Experts of a small language model.
Size: 9 layers, width 384, vocabulary 8192.
Experts: 192 experts in each of 7 layers, 128 SwiGLU neurons an expert, 3 picks a token.
Below are experts of layer 5 (counted from 0) of a mixture-of-experts language model. Rows are named router (the router's row for the expert) and show model dimensions 256-383. Each number is 128 + 32 x the weight over its row's rms, rounded and kept within 0 to 255. Numbers have three digits each.
After each expert's rows: "mostly gets" lists some tokens that are sent to it at least half of the time. This comes from a sample of Wikipedia text that the model never trained on.

# expert 151
router:126080171155129106100129123127160118098111113189156080186142162102122152101159172146114196133100159111178082136116118118108079092127160132140065210101102096116128109103070102107115173110143129144130074135101128153148134129158118109093141102103111117170126136079133065106133146173107125178134129141121043097127125134150173108081127083214096151136092112131082091112086135136127107142100
mostly gets: " at", " near", " attended", " within", " joined", " across"

# expert 67
router:166077153120145147109129109146170111096153111164099061169087146092152134103131071103116121223107100137126130120136152093115141117098152109103114155109112086120121154125152116149138147119137152134148100135139104090159113159150091129112195150086184141122128149154104113113102153114138099115094127122093173110067145084104123141081132099123113173196073075096117140118124186147161117180135
mostly gets: " January", " August", " November", " December", " September", " October"

# expert 87
router:145127125090124139120156118142162103099147141164160077160145165123166134094133129080136137139080130097145107159094126099097124101138151096122102180120098121190112120166128054138124143125136132093164104124102117152139146168166132122100134137099140153179125123125121150135121147164114155195112148179019086102114113128119120097131136116149154155186066122188151108146150143150123133162104
mostly gets: " R", " L", " M", " D", " N", " J"

# expert 39
router:155114151127085146115160085128168109072136158207147093202122147154102081110152105148123128146110129052172134156158141124118138125165147114132091150160088062128096143097126127132211127139122140133131096167126157131124155150124111097117154170116182184163132083134164139149095151126143113107112127161107133141111169082147121084107172167132124197147164116129129067118087104087132104196121
mostly gets: "ö", "ü", " Ku", " Bha", "ä", "Ba"

# expert 21
router:165122152126123097144193090146178119091146165190163146153126156118162153085161113126127136130117112090174142161169179189063122180135146110138087140110124107150125166154099103179174176096141126138124125107135159110115137139136136114121132108051127122149138080132140148109106128143069151127133097126135124089092172085118078102105142043129114159109114141114116116189156114148115108143075
mostly gets: " based", " built", "ated", " signed", "ped", " sold"

# expert 176
router:147114161084124136115152102121134138151135048185163058164151155058116144202169135108085130194120177117116137171168180111129118161147186107100108149113122137178106113134126095167153123085112148107116115146109138124198112151139145160133130197114118121164223107121125112152084131129074132129079104107079113138135192091164151074108184148136119165165068124130093124131067131143072110140092
mostly gets: " album", " song", " film", " station", " rock", " house"

# expert 123
router:169130122113103138149152099148175144111146092150139099141131125155164142116092141109167201149117171116108144094160152125106052153174197095065083168142137089136110148125146089141128132132141144128091087102111133147155137135119106153111134102079136101122171102140132142158080154145070134141096093124101121122098164065117090096109107092141127203152090126134153070130099111144147118126058
mostly gets: " areas", " facilities", " books", "ities", "ments", " rules"

# expert 42
router:083111178109140145124138084179150093111124174126113135078092116104122171144140069118166123143135122121132098125181110065096099153096152104147129160126147105187076053078110075128130143130133113127099116176118145060143133116196139132111140137105115084200152126141126122152054225152126139103130118142121141085112121079153117110103127109140099150190105083134127151139134128151116073119114
mostly gets: " re", " dis", "ro", "tro", " pro", " ex"

# expert 112
router:148114183105125102147145170130169113152130122153131129138067209093054145142117150103117184140133146151192113176141144199119101163105147070168148164140127164193110079132123086111166140166090161135151126116127163158103176120131178138090176151073116072132161127170146142090109141107053079166127123203084124139118190158130118125123105137113081151170154151165129161138111141145123070118102
mostly gets: "ak", "ach", "ight", "ook", "tch", "lay"

# expert 82
router:163119156105136133134172110158164146118108057122132084101134122083128146147154157134134149165099155108097094114129154145105115163108175049081093147110068082179128112091114125120125149114064140138115118107107138139157115106150120104102117127065131123136251120102137098160136168186124136145081102113055111087081189113121109062128107071146139137174096191156096102133135098180143088162055
mostly gets: " producer", " politician", " coach", " artist", " actor", " singer"

# expert 38
router:109143140093154146126153118132143148069120112170108129142103102100107112166172118120134161200126179129088144088156090150097115087113139091162066150162113111121082145040131080127121153129158185159121069167125128109198135171106078096105146143094134158174209081135120114151139156129073108123129104119010091122084196121161169093137141125091146117201067108146115104104112133095101109200122
mostly gets: " town", " India", " Germany", " country", " Australia", " city"

# expert 69
router:121109119115132118116177071118167115109150087153142129111111129102125115176138098118125193150167093109119116111133121170111087104114152083111105154110153123125093100153136174143197137093146124142155110094089168165189145208118168040109201095112144134151172127117087098139125140098129115207101084154090104100080188138123108075097124130080090162158056125137081140163097152105156064141106
mostly gets: " Khan", "ski", "kin", "han", "ović", "mann"

# expert 118
router:157149175140108075114161058202160111089191111114102123112139132110106209130164129035138151150156114127129139101107083059119093133118151068059110150135111149117090120110094084147233165070086193140136056107111157100169134162135066140125148111088118148109146107157113087189114153117149118136112147111078151088089174081109114110122140124118216147148094136154118120147150122142109128178118
mostly gets: " those", " men", "ers", " women", " members", "ets"

# expert 152
router:142093133136140109103154123098134073063185118178111108148099122114129114139130036107170139139129143130136110110077134064092139117157167099122107163103120110176087111088088093158139152142138118102134118145119126093152162128153146090104136225103145146168133122139095138198095175166188103143084138104059172112092100070148120117108187090151111152159117130142072149190130140129175098155100
mostly gets: " re", " con", " pre", " bi", " Vi", " Pre"

# expert 179
router:131114178030162115122149057109168088113135091214121098105145115100181135174137144144052170167110183070130112121174130076113056126153138067109100142076129135150094125124106096180120190082125166142176065146111173130149226117170071127104117190138158166152202083152098149147080136168138131157120127208121106034109139135167127053126134108162091145149113138170129053117124113170184155168096
mostly gets: " tell", " maintain", " find", " want", " know", " allow"

# expert 165
router:142116157144101156115130106143176102119160088134121138146137082105124152130159151156171177168138149078145119070152129113064096132183166071155154161125120115116147158119118099102143135113113142145171114141081135072177144140114153169099189133110100173206142060142109175135092113169095121123116124132104092091080176148132177170099123150111118131139148214149139081142095115152170107202124
mostly gets: "in", "lin", "See", "din", "ins", "hin"

# expert 150
router:182068161112129147142164119121136129077109129170138119145160116131111169110148079148071127139129119124108086134111128098096143147139168101125068136101114098156131113105094109123143132101145179136149029188123112133192121101130136159104178146094113146149189115172124074183134149147132072149137097138092141074068119104112112105138137130131116237179087125175110063176124121104158141171113
mostly gets: " Harry", " Blanc", " McDonald", " George", " Cole", " Holmes"

# expert 94
router:158054143121112145131135122116141083096146105183158096133171114059103178116175084039117120141088140153154125123138101116089063138139153057108116145064128171174103119072107123132151140146138148119114147178117141132130136124119145177129139124122106114173168072158122084112071172126131133189101062172047084115134132068118075108102144128135094208180080151137143072118115141175111154170130
mostly gets: " National", " Liberal", " Naval", " national", " Federal", " Marine"

# expert 106
router:130089116121135155143163086102162073100121110164141181128141102139104152064150139123177158155107134120156092150059118131047141137155149080132137175093098086115075079174074121148145133109149168108105071152099117147156135099205125131048153155125159162171138075173072109135094145168145103151157106191114158144052160099146087129061115115112155164153074161118111116143082092179126149120126
mostly gets: " back", " home", " up", " out", " off", " down"

# expert 183
router:174097107100152172120173119119168122110177107164097127169081121129122119118164097073143170149087110110153148127065137077090160123151144078113120145092055146123062172130077080155118171121063145124107102190115132107104190162134176117129194163123127162206155137156161167161109189139120116110140102139115098129120154056153129123092138137173122107135135138177139108101090135130165138137083
mostly gets: " geo", " Ge", "Se", "re", "e", "o"

# expert 11
router:183106107095158129118134114138161116136142105139139118126134147120130142068177070124091118146117120105143151123132147095062153179117149072123071157069116061169088136168158123138140128099123154142113131099128126094154170140167113181104170141128121122095164055171121119087102127141103176161105085160104123051093170044154148112071108061162152165131111071107035114115147133122057129121111
mostly gets: "amp", " short", "land", "ff", "uff", "off"

# expert 125
router:165060154133153139104125084122150171135154113185129134138177143122155156153158134098137168153123141072185101130149142049106125130107160123117094185103096106149114126114105128149178160151150155108129116131062144109168167123156151115064183114099120170156132143156119139077102146162143103113109180197127123104135136140120155121054109143096140147180104096134099106106112094094111096141098
mostly gets: " during", " in", " before", " throughout", "In", "After"

# expert 54
router:139076133110161133059133098129135123121123123180107074158180128088154128147149096047102184146157077119165098094092160112089100121117164092094090208114098158115052124089101109122134171160127144113095099163111117102108124180123080127073162120131148111149126126165134091167101154133090131157118128184119095085123102140137148142106153090169115212113109102124107081145127102122119083143109
mostly gets: " during", "On", " on", " in", " throughout"

# expert 135
router:130084128060126124149117108122160080058154137134098124132123140146112185160131071106138160159124125146139143104117095062089110123128153116119112155112117141149116119167138108159146138170110094130167094163084130123179117199097121140055188129108093119128111129172135103114140126112157123123112180165114118101075189106185151095130148155140163176208099131174088111162118107100144090212084
mostly gets: "|", " In", "In", " After", "On", " When"

# expert 0
router:117119128118118106157133095104160081121124119134172133150126149153119169063181173063109130164078133101162162158087146107119168131107179117131129192115103125194090124140140077151199146090133202107144025098119131087146130171184143114074157140120134093160151108140080121122082119142098108200075117151009148094129116100176132134079115112125133119145100104130098089124132112129108135188115
mostly gets: " c", " f", " p", " b", " B", " imp"

# expert 104
router:098122143123154149103144088156169114101124108181147116172150110119116163049124133090141161169123159103151125123104141115084119122132160059080121166140157146156137100070117120132193147096083134123156124132125148156160140128166118129095167163107137132124137121130151077116157160169155121113121107157032124137079170066147102123155123133180141163188087122182125079155187128131195085152076
mostly gets: " director", " Royal", " Minister", " president", " President", " Court"

# expert 163
router:181112169115114133067152087114147107057163157155171115069113173119128184160149099122087199159089152107119145135106139128107107101110146130142127173120090125165126098115148109110143156165109166139165123117119125151157129124170202109084163130075120123140106112202150132149092170140104047141120160162113119092103157063129163121104156106147145172231136079110081087101158148149124144154115
mostly gets: "ssel", "hl", "pper", "mber", "rt", "ttle"

# expert 56
router:124087163088123128090144107182146157120147091122136102143086145123138160092145090099150199150117143147161112103131118169121126146145141077124099157142095121137107097119139075103161174120083121167137092148099144081128199126166109089100244130106127139139166116155124089152118183126111077139107123185056083129079110098148120119125098116160112195151100150140107145136167104086102105167078
mostly gets: " the", "The", " The"

# expert 28
router:197101096058130154141164102137171122092234163116074092149150119186110149142146158120138137127122115102166078097108133128101162104140178092106062147105080127163086168092058085201170114144100114126153115141108110172110145133135096133098195135131136101178150006159129118146121134200140100119127067140119178052106136132090119075131122114122151185119148140165158105178156154129139147197047
mostly gets: " Ra", " Fa", " Ru", " Mu", " Preced", " Sa"

# expert 114
router:112123103068087109131136138154153089110118180137121084209123098111111196105188139114129134178131126119127169129150116109077079094111182082073125158069150128124125171131127126188140161166121127138153099149097168125127135181141165113104149189115165186129111090139071104156098158129119081172103103195134145102133119055161142087079096105143116126165111098112134114099146152158114148176155
mostly gets: "t", " b", "dr", "p", "f", "tr"

# expert 26
router:177099168128150146084158110122158153102199096158116126121102128059129192172159149100160149139121137116127113098118164129149168131135148112120014213074092121159125089117084099129163163166173175098129080144114158125131165118124105113085193172144152114135152118125112137151072178186146059148100145102105078070070134099164081134089159103130116166164088152164102129146125091141081164148157
mostly gets: "!", " –", "?", ");", " ", "?\""

# expert 9
router:127113146122148108108144074206159112088194131146143076192140139131144138162142156157136159176134153086129119126117140092109111130131144093129086170137114094117099080114123082099167173131094114121140110210071131111138156141128168121050140182106169144143161122129106064140116130148108086159084117117129123111097207126143125124128135132119180110215084137156109122134131140097069075131122
mostly gets: "\",", "),", ",", "—"

# expert 161
router:075104118097128121062124110122162139137114151140129108110118122082116170120130114086199143137119181076075057109175064086071084134147148091109147161110108139210088123113136126143142116136139141114148127153135170132128123087108138096108174158067112086172104054169130130087117133160070105153117150197101074089093186074101113118133154101171070140173155199128155081128110121118164113130107
mostly gets: "at", "lat", "hat", " Stat", "rat", " custom"

# expert 55
router:126094190100143132125140120151157182105108117170105135134130162054147117113128137113106181191073112123081115160161124081138156087163138072121111178145076160128148147097128136136145151164074158144119056145131149127121109179148115104108166169108116133127157116112061127110082154137137151121120173103116114139125136109159136116123096150147117166173084089152149060185096135102093086105140
mostly gets: " de", " La", " Los", " la", " Angeles", " San"

# expert 177
router:096116139103125070118190110142194159095110135147140109139107129139130130123126153146123195195109158129139073134071086100059080079160154041102113138115147145174119096083091124139175158128075143128161113128126153086137197147147111047075129113091142151132162118143127134143118128153085082129112103151102166112098147130142063119069164091125139143193088149144120073111144151069097093181098
mostly gets: " seven", " nine", " six", " eleven", " eight", " twenty"

# expert 128
router:108102171114114129156160129160175128110190112155167110138119125140159121172138110102101224145146157131112150207132090124122123116131162090139081137123131134152093086125118116127182159105131146131143116179092154120186169137168120095068236148084110130165174127145147139184110167182135103125107118119067128126078087097118082082080121127172128179204096113139149127168132112135146080120085
mostly gets: " his", " their", " her", " its", " His", " the"

# expert 153
router:172134176129196084103158138121168157103159025135163119147133109171123152152134142102087181114181129133124168144129092136073107151131133093097087142094121106115124158063165143114118131150099206163142101151103196059208182179121090098122170160127148154150172122141146124173089135091127087121105127138102112075119122142164124078088126144161126139145094140141111090097116182140087100153122
mostly gets: "qu", "min", "exp", " Qu", "curr", "mun"

# expert 162
router:211068097055101181084163129104143112138138135206167088146138082106112153143140138124118160139126120114133143159175188014106143125126132118141119158133069106158077119126117131133146142158136182123180149106133156076109182182114214123088149164095091151200149080150126146154071129130037128192102097135109094111072193094147071128079137097121100122189163120116076118128130146160151126154065
mostly gets: "ol", "vol", "dol", " Vol", " Bol", " Mol"

# expert 96
router:119135124102150104128141123099175098122141132106107130137155099107120172116124130110146182181104117174117156123086139168062101122128132067110136162070093161152049101121121091155122149166067190160126080168120083122134164094109117143085197122110121104122141109190140101174128166138109168169123133203114088080101122155144133148099101098106153147136102127175132092118114154097119113137120
mostly gets: "th", "Th", " wh", "thi", " Thr", " third"

# expert 159
router:103124158087080163183148153121180043104180048152135097122121131071059160172205085093111146142087167093139131150102160122106145148135147106095133132083108163172122110038094053096198165167140104117099159114136205127158154132127147159104132151102078151188167148203086109145139115198111121193151159164094121078117102118150078158082108093086161146126087175118095041165086066063097147107120
mostly gets: " horse", " brown", "osaur", "?", " goes", "?\""

# expert 167
router:130130201122145111087154099189182112120167152149127122144082137142108175131123070081138159124094149109131125101092131119124146108180153121117159172101095072146127103104104077121165144093100133116180118114117160100156124112146160142070155153078138152128134103182126124101138127088113067196121134139103108115115153097159158142089202073074143162147141127117116149127147152128098084147134
mostly gets: " all", " between", " number", " around", " right", " some"

# expert 185
router:155124161085200132130181118178170076069133074133157160100102141129093175160130168136175142123067185137125075156148132086133154101105170079114113141061118117148090101085046088119159127121131164118145076202118123138173120179087169131097192127120154153133129095145116131143116127151093095150128111185074106111101108110129120118109179156105129164141090126147126068151091129073116170137085
mostly gets: " According", "According", "Despite", " Ki", " Si", " Mah"

# expert 75
router:136114150057126135069150065115150145123131152151093135128127082156116135123190133116151132116071125111088113137140170099048102109154188095097094146125112125132110207139145089102189120094130162115132092121137181031154122163162113156111153143089140105123134089108111141118110127099083122111105129106095099103096158137106109151127118083116128174192116160106122090111110154083088153204112
mostly gets: " km", "%", " died", " mm", " average", " located"

# expert 110
router:137111133076154112134142131126166111103196099116076146107123094073061202151191075105133145130100155126124062125105162083092148110139133126127087168106111097186111084116122088120124125175098133125184149108132106127157156160110126101113139163105109074102164114132061119149099151137159131172139112140109161110098182128088112124063164189124128173168115151154141099123088119104151175171093
mostly gets: "/", " [", " text", " word", "’", " /"

# expert 61
router:135138174073150123100133098097168094054158106127201037123168164124126201103164105139144157128139168147150106159135131061131134136140176077113072156079083113139131076092117122133160139148108152127138108150130149098181130209178124136098209146115141107133120102163123056166099127078098099108116141186096115069117122090110102138125137102097131175162100114162076070150101152091124135126091
mostly gets: " Gar", " Van", " Er", " Par", " Ger", " Mag"

# expert 116
router:160099153110106071136167116093145132047169116149145081146162179117124155122131104134125138121148122120203066121094112106124150123140169100112090146087087105174140090109117091163130133148142155131169131168103117073171121152133152128105129138077121115163161116142116100156123127203144093132131154186000106125084098088130068099151156124153137183168118104200109067123119099086133111165109
mostly gets: " Sh", " Chi", " Tam", " Ur", " Sab", " Zam"

# expert 113
router:127071127072114187126200097173186095110119154145103146141066133114132160118144095132154128155103107100132097101077173150092143139068145093166092162072107191131079141107093106122149158173113150108118065204112155134140128146123155067104188103104148084172111100108120162137094132132178162124125132162106098122112136107132134131117170146107131161167071130197161074117084132131116129079097
mostly gets: "sa", "ika", "aya", "ya", "ana", "ala"

# expert 6
router:160123160105086170131162134128158117117140074170096074116141129125127176155159153106085173164172182114119131099146109102084169148136166113122094157143088145144085099085091081163134133139158134093131107144103197050142176191140096123123158161129176122106168148080078112132094154116078078120107126113132091123079150109136148098117175155131143127200086125126131085152133160170157081168105
mostly gets: " it", " they", " he", " who", " It", " there"

# expert 144
router:124068108102117103115164111134137144135191114129157101178071169077137157130124145119137153192148132121108132101175143159121121138154166109110055158110120087154066076107109071146173155159110099107112064202104135146125149092100165108078121158082140099138153097133177151114104132180111134170096077177124033048083148073124093126062123134163141214166096156118079140129131109112132153133139
mostly gets: " written", " novel", " book", " published", " wrote", " books"

# expert 158
router:151117096108111101108169116120159147092113076147136034093166126143157086073171057133113154157098149082137177100136076139082144161090169088108125143127071130180068085108184100069171138114114081152133143144126138058158160128100108070101157184107139171139132106081147110141107208141122145092116098122125098119120145137093105092116168157140096159125128174140084121151120125081126112163058
mostly gets: "azar", "iva", "avan", "gar", "van", "ava"

# expert 130
router:139089127076163140176141147162152171097108067176153090127146184148129150141161173090152156140122117120124113138151091102040103140118156073144056147129114140158089081041115118119175140098059174128118115127114106125191146120121133140116137130101142073157136101140102131170107133159148153122074135095069138095094145071128087123144166164119122144201106096210169094114125159160135151187131
mostly gets: " government", " Assembly", " church", " Government", " status", " state"

# expert 71
router:122099167119153134124118112137148156081130075151156098191159114073155219128191146127156116141105129161096130109111111099115142135118170079146111167048115142183068156049096092120154166098160180096100071173087127080205130176133125147093168140125136132163201096136140087156083155139081121148109071116000093104114180143135147140126150088144112192154041138135136083132141161134153133139096
mostly gets: " Avenue", " Street", " Records", " Racing", " Creek", " Limited"

# expert 49
router:190106178145128142106147099159178150110144105213108140156123111126146162113138150148088150123159064130124126096128084154113096101122129092162109160079063060135089097119107052171149154136132174137078088170088146090223140124119137088081112121112087164176159118120064150134115151190124114137140106146103155116130149102149103158110121064153106158152132111103138125176098118102129148142110
mostly gets: " began", " served", " along", " signed", " joined", " worked"

# expert 57
router:143098134089146110100155105166150098130132079185118106175136112113104101129173182105174123129147132087170130150162095124112104101135146072142087151140076196173143154112192098119152161131155123164162123103089164083190191160134083072114163146126125111165138142152155081159057137145157129144107122218127129104113146072172115121077107087117175122173125093113092125072107106123160136179108
mostly gets: "v", "j", "g", "r", "iv", " v"

# expert 145
router:148085150074142050099177127112177130111112086179120124129139151135116134139124140092059201204126127103153143122099092120115127095141158093080079176119101116118130137142087097136170175112132132184158084126114197122092166118139129169036158149112159141118146129139189119149105137131157142170125065177142155111120119137189124093107141131169107151137077146162126099102127110113111129120105
mostly gets: " including", " include", " with", " against", " includes", " using"

# expert 91
router:156088129096178138060160133085158129101166132169086132128120140162135190161102144090069171110086106157176133165161113070096121109158146110079112147097105091113098128066066155165140146141091157125124098173101154087122144150104130114127170162077125118163195134134187108146105135141066116156100113138110092076101147075152144134072130107117104126153132097131099089106124134096149064116088
mostly gets: " ex", " comp", " gr", "Com", " di", " ski"

# expert 148
router:086124134169073132141128079133157114077199121114150139113131152078133160062202117080162173139126119124094084148106141084090094121137137107101086159087109130158112122151072077088149188124109157160156065118124124116172149148102137141098164118075144109185129098155154155102104097135135152185086179116085108042086137092125111115118164140153174119175136093175106104137172119083128105211102
mostly gets: " Mas", " taking", "As", " takes", "des", "ming"

# expert 65
router:128100161101109154147153147138197150065183135145104090162093107149172141152111159132113196154118137081109086136142127101088135067099136096111102153102168126143107105078131132122148151084108149073136137082088184113098143160155126099059227128132138110156143091166204137122099155139157117140085118140112158094119139107151085138133100135143112225202127117117147104161119116105097079127072
mostly gets: " a", " an", " any", " very", " largest", " something"

# expert 13
router:131055137124110129148223109119161139115111089160090129138136123107115142165144071151135142126106119131111130130150075171118166090075160056142085152138102156177095098108065117118210153083152118179112074157097135100149098208112055102082176133098146138118145111160106183166107161216105139163116109138111156137061168127162101076086134123127117164133116149154110107163111132076077118188091
mostly gets: "ski", "ović", "enko", " Serbia", "ić", "ov"

# expert 40
router:122130129098126127119174096113167108097178138159115099168153128067138155077133054105086140119128149121155104126154144082129140098089168094066072152038085119130125066076135104158121120160169124116140104187093129105168131158136153087102171149090120173145163093166106087135147116137157108152136136182056080064107115070090088097140126142179110204147098100190052085143152132104139137157122
mostly gets: " Chris", " Kevin", " Fred", "=", " Hard", " Mike"

# expert 19
router:181117139133135080140148131196168093107166125152133107110119158107159170106105164130156137132112107144127106113153122097091095085155184109119145151071089144112073104078108099147169121107100129094117122164107109125156146176109156131092177082132076142183154101159094126144083149186132175174087105118106150049080161096169082134052143129124125128161109146130148129108146133137167153153093
mostly gets: " their", " its", "up", " his", "whose", " her"

# expert 30
router:181125164145074178131139113178169122092171106147093159128159112107144144096143114099133166166109152113115086147154109118062144117131146054106115163148159097098058102090128121162190125161150166180214105124070157074195146130151114114108156186133157180172141100158109155139073126142093064162094104158113129075108116138179174074133148113171166115162152144114067119178160188172058114224165
mostly gets: " con", "pe", "pen", " Pen", "mini", "Con"

# expert 43
router:169067110123167180101112106127172148105123115121157129126106160180167161140121089099171159131112106150124137161200128124093160119159192120121082143097104109147120066144103146156157152125061157134142124160114125081114190135162159070109129121137146169105148098122121102086096144128026106129097108160121142104076137139121134071108147079202126187150098136140092114101188148161147133149139
mostly gets: " (", "(", " (−", " (#"

# expert 77
router:105138125077080120102174117142172131110201102154172167096092125127131116093129147097089190120098135109149089128127161130087100122163174116144109152077106128143108108113123067191127122142133165158179099130062181096136130200105154098093178091061128069150146106127102101117079146178115114148101151224115141101106168109101143134103115104116106152147084105097119095146126124079141126147091
mostly gets: "|---|", "|---|---|", "|---|---|---|", "itch", "itt", "sch"

# expert 66
router:109105162148133157108134181170177152086185097127159082112107118104120153121188121080118201194103162121152123130168159084097090101156143123100123179096115116138071145123087144104119191163094120169143100137100134124172174127130129137109163094070205141138149111143153111048062179107136177155037134177081170116088129153132100083118176132158122175203109084176146120113079080117101121164118
mostly gets: "las", "ris", "as", "ces", "os", "sses"

# expert 102
router:141070138058155141112173123138172054112146140170116150138112192140131209134155133102145154164131122101139168131168149076094124134096154107120148165137118138179081081102064093168149164136104141146160097110086170128167128137183173186110164178075150085139168111162102136163120148161054086186149129118113120106093171125140062132130137134150151165127053174134128108187142089140122097162126
mostly gets: " Cross", " Clay", " cross", "gle", "che", " sand"

# expert 5
router:105062141074178149138161109097139084134165129140161161119145168119134102155183157104161131157172108147080095085124168105093144099113149124081134193109137161090104193092097075135189170173171120157167098145132135162144179128104096126101165192092132135198161094139133093166096118118119117148105101129076133127053140114126144124091101130175135123190104166152106136109085104123116121147103
mostly gets: " \"", " “", " "

# expert 76
router:153065170029197130168200127157200094098158113157174101105137134027161145156159063113140129143131125114148106086150086075127122123124166110140132137105154105165159110079108095160132162114155134163155149151113188129192161188100127174126154118125157141176176129139114153171092109166170124134126181093072129109109139109138151068093116159129113148151062145153111084117086092054160136143128
mostly gets: "ō", "tsu", "ง", "า", "а", "น"

# expert 122
router:144082187107144118069198123130143124100142164128129125148142094144153154132144126108078148237085105072106087106113146136115102110156169114108129212133117078151105125115123123142147141097124141110157046185087174122131166105143154065062169161098150127154146100126158074114068213114144111118102104125120133101062162171129108069079141081122120133204059104146106133119168135131142078176102
mostly gets: "\".", " However", ".\"", " but", " although", ")."

# expert 16
router:101112154094147174110176122106167111075117098160096068108129089154131162162194090141107156159119145087128101132116137069112090109153167110071140176128138154156096084160142139163174166127175150115175066115111201133159193098169086071020167189100147154138165101142137142118091162120158111148113142183126116092044099072191169045071143128145133136171084156136090109163153128099173065161125
mostly gets: " which", " where", " when", " if", " what", " However"

# expert 86
router:145103162117118120156157115065147161130119104118105118154151153091098177081130124121156154173115095101069131099173170122111134157171154032121082158130114123178094121098092093093182144126116128148112095133094179094190142153110116128099167134101142162188130111141102181176071151122130135137118131119117122095100207140130110095115167131135093144112089142207094103177127095146094079140127
mostly gets: " Italy", "idae", "ella", " ITA", "ensis", "onia"

# expert 154
router:094122121099123122089147126146183155115141137171156110141131085152131151144138106142115158134028116110077140157113123128048121052184154128088032169113118148170141142122086084138121150114140112158145112117105132124110188116137135100104136135103142099167148090179121168163114105093112132161111072147128136117116154173169092113118192141146104154141092169114141063102145132098162122144129
mostly gets: "_{", " £", "€", "+", " $", "^{"

# expert 25
router:113120118064154123149150144144179164127142123156126147100105186142096180207139135121168134153133100112178082135167179147090095196100157101135124190086132151179082131124111119125120149187073198167131143158074150105141161165137098135086178139100089117110146097132092135129081160144129065130097147161084143100098187134141119114100110087096097226133110130161133094182079131087153123153072
mostly gets: " first", " second", " third", " First", " debut", " Second"

# expert 143
router:214095136127136118107135111137164129103103090157151139183111169151093141104137107126139143146105096105116164138094103060095123148115148073090093142095089127149116155074116102154200150135141113092142031169123163148137124147095116111104170136099116162123140091146118107130082179109113100154102126134122103112113122129153114113117142108109160144155090176111151053174128121134125141189122
mostly gets: " −", " +", " GD", " Pts", " GF"

# expert 60
router:123080114080093130119129045129143116122183097180174137181108109131131163122156129106136107133167186079132077160114099150066092117111150084157140196127149135155102139105168104136129158130152192167184089134087106076175147146166150120108187110118088096200179112139136106138100149098138115097088081117122138105071102126103145126137148115092106166156134103106125089097102151194113119124097
mostly gets: " un", "–", "Un", " Un", " newly", "−"

# expert 15
router:167125089099071141130169091090169074075158103103106069156183129118129161088118117117158126146114089088099152075130124107093099082095135062106075149094142116122078146086125104146137153135098157167107085162089149096135193152113159132090159120125163162147134146173081156138097142105060104144091094129125178105051125065150144148079078165076103169139102124148132086147098147167193166161133
mostly gets: "cy", "ry", "y", "ty", "my", "py"

# expert 190
router:136111140106143137159153116112157072100133113176115110114142131077068148095147095069118110135107167128117156136134142077093107147192166105120095159113126122152133149108075062133178143140102148118170139134137126141155179178127126137110136104097112169129158130150103095094117106136124115184120136121088114086110139125143139111048110165139126210152100179120127076117114106127136141117143
mostly gets: "\\", " \\", " $\\", "{", "_", "ɛ"

# expert 89
router:185114173144132135087150114101174152124123138123143071115127153128086126097138093125130170174124149098140168137160115090095109144113148073093149177123135134133145103096143094107125126101088146102171119116124127106147197156137090144099188166090160122121150074166122164171097150155073081113083101153084102108114177103178180145110129073126163140139100129133099078129088170143147070134148
mostly gets: "if", "ion", "gen", "et", " top", "ron"

# expert 18
router:180083111071127102101158109093157055071137130171134102124172156133127144098183102122126167192127099115128171057165166108063136141120146120136110154093130099150069074111213116090140136166053108166136144132096124120126168164178079136095177137123165174129173075133083115147143134120125063122120095167106150097109166131122118084117158131139132180169119116134145111178127125122145109158150
mostly gets: "cker", " mean", "rrell", "mber", "gger", "gan"

# expert 126
router:152083091117163106135148119145153140062189096139097093140134141115115126111159094133109144171144191063096135098174169108118133155115156097126116172139093152193102094149155111128150137125147118140175097162106129120178146150156131133094164231109174108151166093126139162118108179154133093167100116137081102118092141129136083134098157173173212136124129188135118089141145136138140122210121
mostly gets: "nne", "ne", "tte", "ze", "de", "rick"